From a checkpoint of a small mixture-of-experts model trained on Wikipedia.
Size: 9 layers, width 256, vocabulary 8744, 58.5M parameters.
Below are experts of layer 2 (counted from 0) of a mixture-of-experts language model. Rows are named router (the router's row for the expert), up (a neuron's input weights, with its number), down (a neuron's output weights, with its number) and show model dimensions 0-255. Each number is 128 + 32 x the weight over its row's rms, rounded and kept within 0 to 255. Numbers have three digits each.
After each expert's rows: a language model's description of what the expert responds to. This comes from a sample of Wikipedia text that the model never trained on.

# expert 6
router:128149183120168088128070122142183102112135144131184191143110181125097176155167075132119188165108091142063133141107131108160157130121091163069184138113154100155115096186168117149125100159158121159124090116126132105164123162096101166104115056072092132152118086116059120115104071193159197078172138104156192146110168145108153164072104107101112147142085070183153113113098082099100150199104139176160101138189106106079131160168171107128140166115135102137155140107130068106106130068133110098208117087189160108145139140150144074149079185097094132151117103134088143119142095133124156154134152069144132105119137161106129178162150141170094091078147090137108106138112106088133133145146142180188135152176079141125133091111160129151086140070127113098136114127073112126110157140132158
up0:133119113092099163165123187156093123113167144076114117165087135123190127152176129106184112082091093150107073139160107095099174146167048113152128142116154115135172137171077134092127099135097130110190074067143109107078170111116123084086189144113175139141135151163159113193106136137110177142142084118145122141120123106121141100129138084127100144133133033197143121088213145144052147107171131154133091149159184087129152127158172102114146172126127137106104148141113086119107129119164148161168117166111113117155135150133123100136075130114155086125156103148136120111198131097168145048160115128160131126098100121111092129168168131088147079120181108089166089160078089180184109110073155136093157106094185133169130134161122083200132059137118086153118148132184092099154180169128150
down0:103111130172146127098149102095168119109145124146114109121099098093128113131105116134119175186127149044149141061140123151127046131131180133105130085075117125171127054118169100195117141096158132127130162113133176138160109115117164097172103140117145145148117155091097090095155188144197161077100140130084129053153142131144176148177155120128217093119176182084125119104088116094145057095115142117126187130106111151087128152123125164142085102189164127166157119128165172154157187078149155119087222100161126122080180091106116143131141125172112172142089137171157108152159157098136127157129122134082149063136140118114177110114143098156127180110110128150104156105092160094099162143206188121105078170132072096119188073120133158111105161153164165157127127161082084141115109107121109
Description: Standalone numbers, mostly one or two digits, in table cells, coordinates, scores and stats, such as 8 episodes, 17, 72°.

# expert 60
router:155107137088129109159095114095127126154119127081161146142113166098134092180148055096172158119058109113096084118108137088099152161059106152103140158115132127172139119122100155097145138149112143118108084122072070109150129128139187187159091136127123175191126139097107144154080105139150188128209155149157178144123114134161196161139098117105109132114100123130132042133114096127080101119166126096200135128206135135116083175099161088115117124114100159165075153108144103082152108107142163119118111110129135146156146100060127102159104099098117117124144108151183154098078122140130158127102155086060067084182112138097175106149143126171133072139048104147126120115128134138157168158093155184176138161152171145152104186159220156128156135099073162096106138126064143173066124134176121
up0:119068128148144132085114136185130128081140106132130135108052187121143143097143097155153144088080090133074135121141155125112119201129129108111117134101116135122110077127148124179095117147106127111060172117189136119147116141158134076100081174135139097101125063091072123116143120147114115131146137177127177157064141141144123105073184126177142155092140108098150078145126138124178107116074088123130151111108044124144138077122119108105136137127131135113149102131118110143101193163151048153190062133181108107168213142092140114100194134094127066167166121067138147098193117152175133108173080066120109126095103147129144140116140092105054100121078104111089170093085167110142159089140144081179143086088120132129154139140086112071110152211095166125158120127114122185186136136106130
down0:150213165071132165094115131137095150149167159115141061147099091159129080128084137134083132112159128131155116090122150105112093131122162118117113107124120150110085111058124128149161151174172119111162154196155128152090088125093127182157101125221155145128143170128085134170137163129172109131159137073154106084170142125118102142141140134198126183106080078128134170136048125117144105201163078152076176140076186134172161155150164147140151087129116081146149118156121083108127104111172136141060068094135124221119125151129111168150121165177106139093144195136096123113133077155102084169086169143099159125181101090170131102154170107179126136100099092135117084155093125111123168106113107157051164156078105146123162103082124107125151155139135135146148107160128093053160127117158148
Description: Closing quotation marks, years like 1992 or 2013, and words like first, second, season, single in sports and media text.

# expert 41
router:079095122109177142162134109107117111121122135123170227190158201105130162161149138115192116136126067121100085102090111131149165222126092160111104106193155081097137136119160154100124111114161123157078102158107097110134146159111161156098114106103149132138125079101049134141107114147124150073170114151145149128124139130097123202126110116101119129101089083144147109111104119114111158187143172150137096164132117118187131175107163071164089152139129111150098192162165110219114110083125148127143121048167079136097185119110182113150105113165142118149046127157101178128107138140129136169066138065126156110123122136155130107170103130170137127125141121171094082142098066123140121148113153143140190121132131155145097151166177084102131156164116165139133071130133134211062047124121126
up1:149176168164127139138155167132120056167076104087180161149146095092127119097135131152162119104137111094080132105094065137137121181128152153077058139171145146137140130083156140106155090116160128113069209156145149127116159124092082081110131128096138105158115238097084075141164150083186117173058131111118083112151153059129189168118053081106116186060160148110140131142091137134083181050125138116112102154147160134144144142154124159144090167169135152166125149177136126083121094121108163104056126149130181124100138101172159187110177119113195148166170077108154137139144146147172163132105176133129132110140155101133123157120102126157106184118115117109158112135082150148123079120169171165127110142132125143086167175097151094102191148118092091129096167122132111124147100095114148
down1:134107088116062111122132137147022188157135104155134078125122154101102098133084109120103050210166147168153111127122136169112105160133099084097124042140140126208122155130121188119106145130086128132131107135201089146087122092091081105147114142121140139120099106148181145104169101113120125094084170122131118140057123117145118097168168210114100156217172103199118087179163106158119085151153111115125099108090112161136115111079105133091180130094148167147171166103163111203155138077112168124111107098106136131146086149155143101097112134163188178107136117113124088073111161076129113105080091163152112096138144089106160112095138088190116125100128095097141149173136174112106170080095108113084186097139127109135175130145133122098101072124122170123148137126125108089129100156147174
Description: Prepositions of place, time and sequence before a noun phrase, e.g. on the left, at the 2023, into two, upon, during.

# expert 35
router:134130175124183095142129104127171138110079136186169146121128109113119133164156112124161188163138132083111098131083183105113152106106151158108085135097148050119098084145109108102103095163123146148111086121146121144108118093113121165113116110078149130155144068092124114152045059127148141106125094101152158195158185140158158155087091122120132126099073127138137101144067117119119172155136112110118128117127088101131063160121100123097069107141096173146150097154114051154039174127127172131171108069122115105102118163077151097128080020104143124170109130180129169147155082134166137113086140100119125048071102120110142171148134156135079109127117119109115115106168107096143111148182119146180161133140153108144135140160153096166085158072144074149101123063103099110061075114200181
up0:169103150132131093098144183088160097139099102125119114155176157075094139122108151147169160117176122127100112171132107192099188077117097120146168114098108130183117164092091160106172091096098079097093121114130129116135123072139176132127131183120088172088125129107153135118118115082150091165080079092093152078156111168121145145079072200118166119105143139130146109140128068123131060123126141104147073124151164059076143175142144105182104079145123139181227125093087069147173059162098120118114115091153099100158097154063130135147203155197123093078165086127136132118113096099079085158158140107139138108125131143063127128140126129126121097154144144097115096121198172098174140107148090146134151132092084093123176092139122141113092171122121136172119150179143097109125124149050171
down0:057164172087131209173110121165136154116125162136112109132086087140132141136130179101160097135026082114112124152118154093156108134160170125108146202155119144104127066182096105120102191134188112116099104116124145113147120139081197100104178106165123118190112158105081099071164124130091122127153115138134127123137117167130083081170119100150117164093118097133167154130181166200186122167145095129088132131114126105093108141140084107122150137139137125118141085129179187094097163144105145160121134116200150141139090133150166108134175125105132068130143137145113131064108144148129116121058229105101168084133136203161148158122129108169096141125110153110108117162088175076112069160181178131169176122157189123082106114141073113150159104157108132122059125097141095144107118143186114
Description: Day numbers and month names in dates and table cells, e.g. 14 February, 1, plus the mid-word pieces re, ert, art.

# expert 18
router:128107142134142080156131111106152149138153142177143060097138175075086144146090107168105096130129111127085086165105124070127143173110136145096168075158122108149122051160164076112166138150181156125079074103099092085168159087135091145098099075145115127162125071120091107114139103205173119153115136146146159107074128117068184138035085113141161076133105133155165115135113128126125170154167114154168135158171129096108104114176157109102106154103130114128150159197179072069106141089140173143167124132124127091123101134144123122149122178148129117146091121137094195100125063099153107136109170073144100143115114127168143177165053124142158088093124155096109056234147093139125133170147181165170107138064145126133113115140177124094155079118074158120169149162106126109109152140146146
up0:097128130172123098163059121132097120212058163132133132145125102121107137105113125166184143145099149153141151129088093210147124121143104098160129129089137117072141106151158202075181129104087098177127122103168108169134120125121066143120126130110083105160129124101117166128149088131100123060108213156166098145084060112100104168152132116192147124114153204150120059117151141106098117113157104172104111102138145060136131135069156114130186129104128084150141117132081162128127077126118118057089157147134158071089083138177113087154171139153151170206123173150141111156139099141128110095172173147163104127184120102076200113169153125119128085156173124164099212137084051132174151156128131125136137117145130169090133148187114144165107125172093137145135122148117113094093094132135114
down0:122124087108100126138107073126118119191121079105087163132118163128135138108124143145063080129107159133144129103131168129130118141130167122088116174130130170158111122076200130146133180076138110087115173075111109123113165050126127163076144145156123152113113109120090115117132157061129066191168104133131095131155113121062102193129148151152161160186160097064135143186101134161170077056071094118196142104153174108167148085131137133142119115150142173132177133185137075088179119201113085122110109123109101150179124143088159082090139135167161113128167147103130209114123129112091131151122107130154140109094150050134121168104152121129210136164182130119139138118108177198111155115097130108086117119138119105129114188132070061166157126121133105159065195141111117158132077133159137
Description: The word to, plus not, would, can, may, about, than, also, usually before a verb or number, as in refer to, about 300.

# expert 43
router:092130219159132101164118111181155162146183177174135121147122144091108163081117106099145147159076182080094148141117162082156162203136156128108162153138151098169134102144128138091150177153132149154076079121069059082111090130126107147102129112113102090125087079086082122076135061162137142170128148092140153111116100139156180105155086148054127115101079155168135133145091083086128113163140106187161158160157108104146117165132175085125054128120144116105062122157155102148110111128105142126159111075172143118128153162137144114164079104086127159162039102134186121106112125115148131167142120059032194084165111133092101092155096142135083114135082117112146093131137095105144141181127130158169130124180146096136152125127129176144158123121120128119139093062169082143103140166163155
up0:115143162126100120128088109102108149118076105193116067085106154109155130104069084138129089188122195136116186088120186144092108128121136099123120133086134094081078168118193153155154119092148153079153117111151113109130141140184127136154160094144099155192109088092096096140146123083136129111177124111164105193143091118110135169108150183144114163142093149119082144126072112103155080151102087035145105074152126162082099074135089194113080120107099111136142135126161155179134119104118149185079073147107162153127111152089131106122089141100121146151108127181132127132103109114082103135104142090097112139186108095128169099162120095142119162167156210155136109145170168073141120178136078088141158214138126076146159093145184136101157109120048142104118106033095153121120142125105140
down0:097131140081126152127189134124173048126152126102134169162198083078059132167116142152107158120131154168161172160122161135151118163168134107122141175113119129150112097142110153145115150125162124109111100152138148122166096086144112098110156063135131103116099083131133138141169131148147142166131133072125179110134145077140175056166103077116146138161156111075148142112131143103145168117176107117149165128200111067155151126187176104105187161104159170114116090213171121090149103117118133054037153079128118125131175180152117172073111174131160135068094144113193128122071093112118118159143102074109111095196124134148108119129077164128154102111151121130117137149132094080072129116113146111128195116078178087099076193096096100114123103103087171100153133191170137144123157109094152
Description: Opening parentheses and year or number starts in dates and tables, like (born, (1, 193, –19, plus the piece orn in thorn, Hartshorne.

# expert 32
router:169113148150136095180104127129173137094143179129135148079198133098083115166142103071142151096052105134123079120037109117127158164101144150103218114160147127172108115160130131123104108162188126153115082162117112163186104137162115139158066128095128162133082098144076089137126128181147124111129154168149143122095172149083170196157094136152066139089145038177131104167128102110085098128137094155127071145155090091112100163160156125128127065155059089146096179134121120180184122108134151080138105162156113098156209108115159106108158146087100145119025149129175136086123099155118176160092126113147106094104079170125091125134147098130121112130097137086115090106132122073158148131139163155135149126191120150103099135208134095101120139067116120100116121100114125127139083128143120
up1:169163140105158161103129135110044104168177113069181143084172080142179079083119130106166125106111118120080154106130121105122122074186168113131140197153170071140168129127117172093138094170102163085065117138139135130112102117143101120154138104126109141141101141125114157140125084133171072121127088078094168104131124064145148138095172100135129115079134097111116080168203142117111123081076177145084178161144138109131168141145153101111135123161144105108095126209053127168135108137176118156123084126107182111129097158126095125073129115073107166159177144143136147103136133119120110190194094129108156195156074090097142129143130158167141144131148158171147080082138121115118103139102100174161123132108120138025163117148105097150064154108038114125129103118147157109180075092106162
down1:114051093136150151159135117194176123075056118143109178155085146102160146156118109156135153139153186142145133183173104095145128167136111108157074091143105134048142114163149190140153146099135041142181133132119172178154130098131122119116124138102110123081117183136126133138107130141061145153154129175144083106109080116099035128140095107137103148162125150120096173148061138129104122130123133141161103155168114125091135120076137128085052168118134078131148107098140127173165091074070153125107098093138090144140165093166142102154069153139161090091122106122199124164091141143185115163123108091143139068107072144131133103179113127109091109123154163136155078126116140177154145073184131083127160097133171073176116106126202102167191147124102132163081136101139124159138125111151054
Description: Relational words after nouns or verbs: as (known as, such as), on, from, between, including, through, plus dollar signs in math.

# expert 45
router:146157165137180126149131126138077181089167124118169149131145137092069148076146087092208146138126119089123123159099132074159163197080170164121174090216175090162111127179146073110146139130136152173091091121063114114180147136134165135120133077118146104171103053117115081137071079154120144145140160172174213150057106152107107155135070076102106062092148072165191114143092091127079182155156143123172089167161126066082066132112129139107132114134151122125098148119158099133106152140168146131173117124128126105093160140101128107118059093109086139149103105160128123147150098102154150177065148106079159127134139096151082115152102139148114128145112122126106103132120123088120158138132149178178161085129155139130173100175156124068107065109104121122118130142115072109088125154130161
up0:102175131092128119141145123127104102127134128152137116135188168060138133129146178142125148201121103139081082112125097104123109115151155123105112131154112090128157124125114152176152076158127162091133117128153134096136169090070116175086055088088085148148182081086112115112157105069110156117057158120146107156143138125158164133071096098106154125177112098141123122106105030137088083159121135129151165141158101112063186139115111103104124132133095107162132173167133065086163160096123186166139083079143095095085156165167143149174174159135076121201149153139185114153145072183106172153132117079151101171177132139129095052138138113166132077110126160102039143148131088103135158128173174174140127150126085163105145099124138114154139182120105139076123159147096121150132133047190153
down0:157149129028152119147135070142088138087127147141168146110085066138140115150153162148189129170121033104116151075127134166080083132144189194133101120067095110149103122127129098127148096072135090112131155104096155081130161145107112137051096151119147131180115111109154156153164140105093151102112136134165141157149126145109120113081162115115179104096161114109091135064117093138081099151127135119155126133071147071112093195162149031127098146140078148105110131063102136113088091107147175114045108122109130158190103150125170106038143131107135111086128089174149112105169075114124178089099114132096094110103087114101114097158153088133089157155100080070165106125131107127143135110116185125095173102135125179142171110152163121097103141088118135128085126187132121099151160067125107
Description: Common nouns for institutions, places and activities after the or a: housing, land, law, work, population, district, construction, research.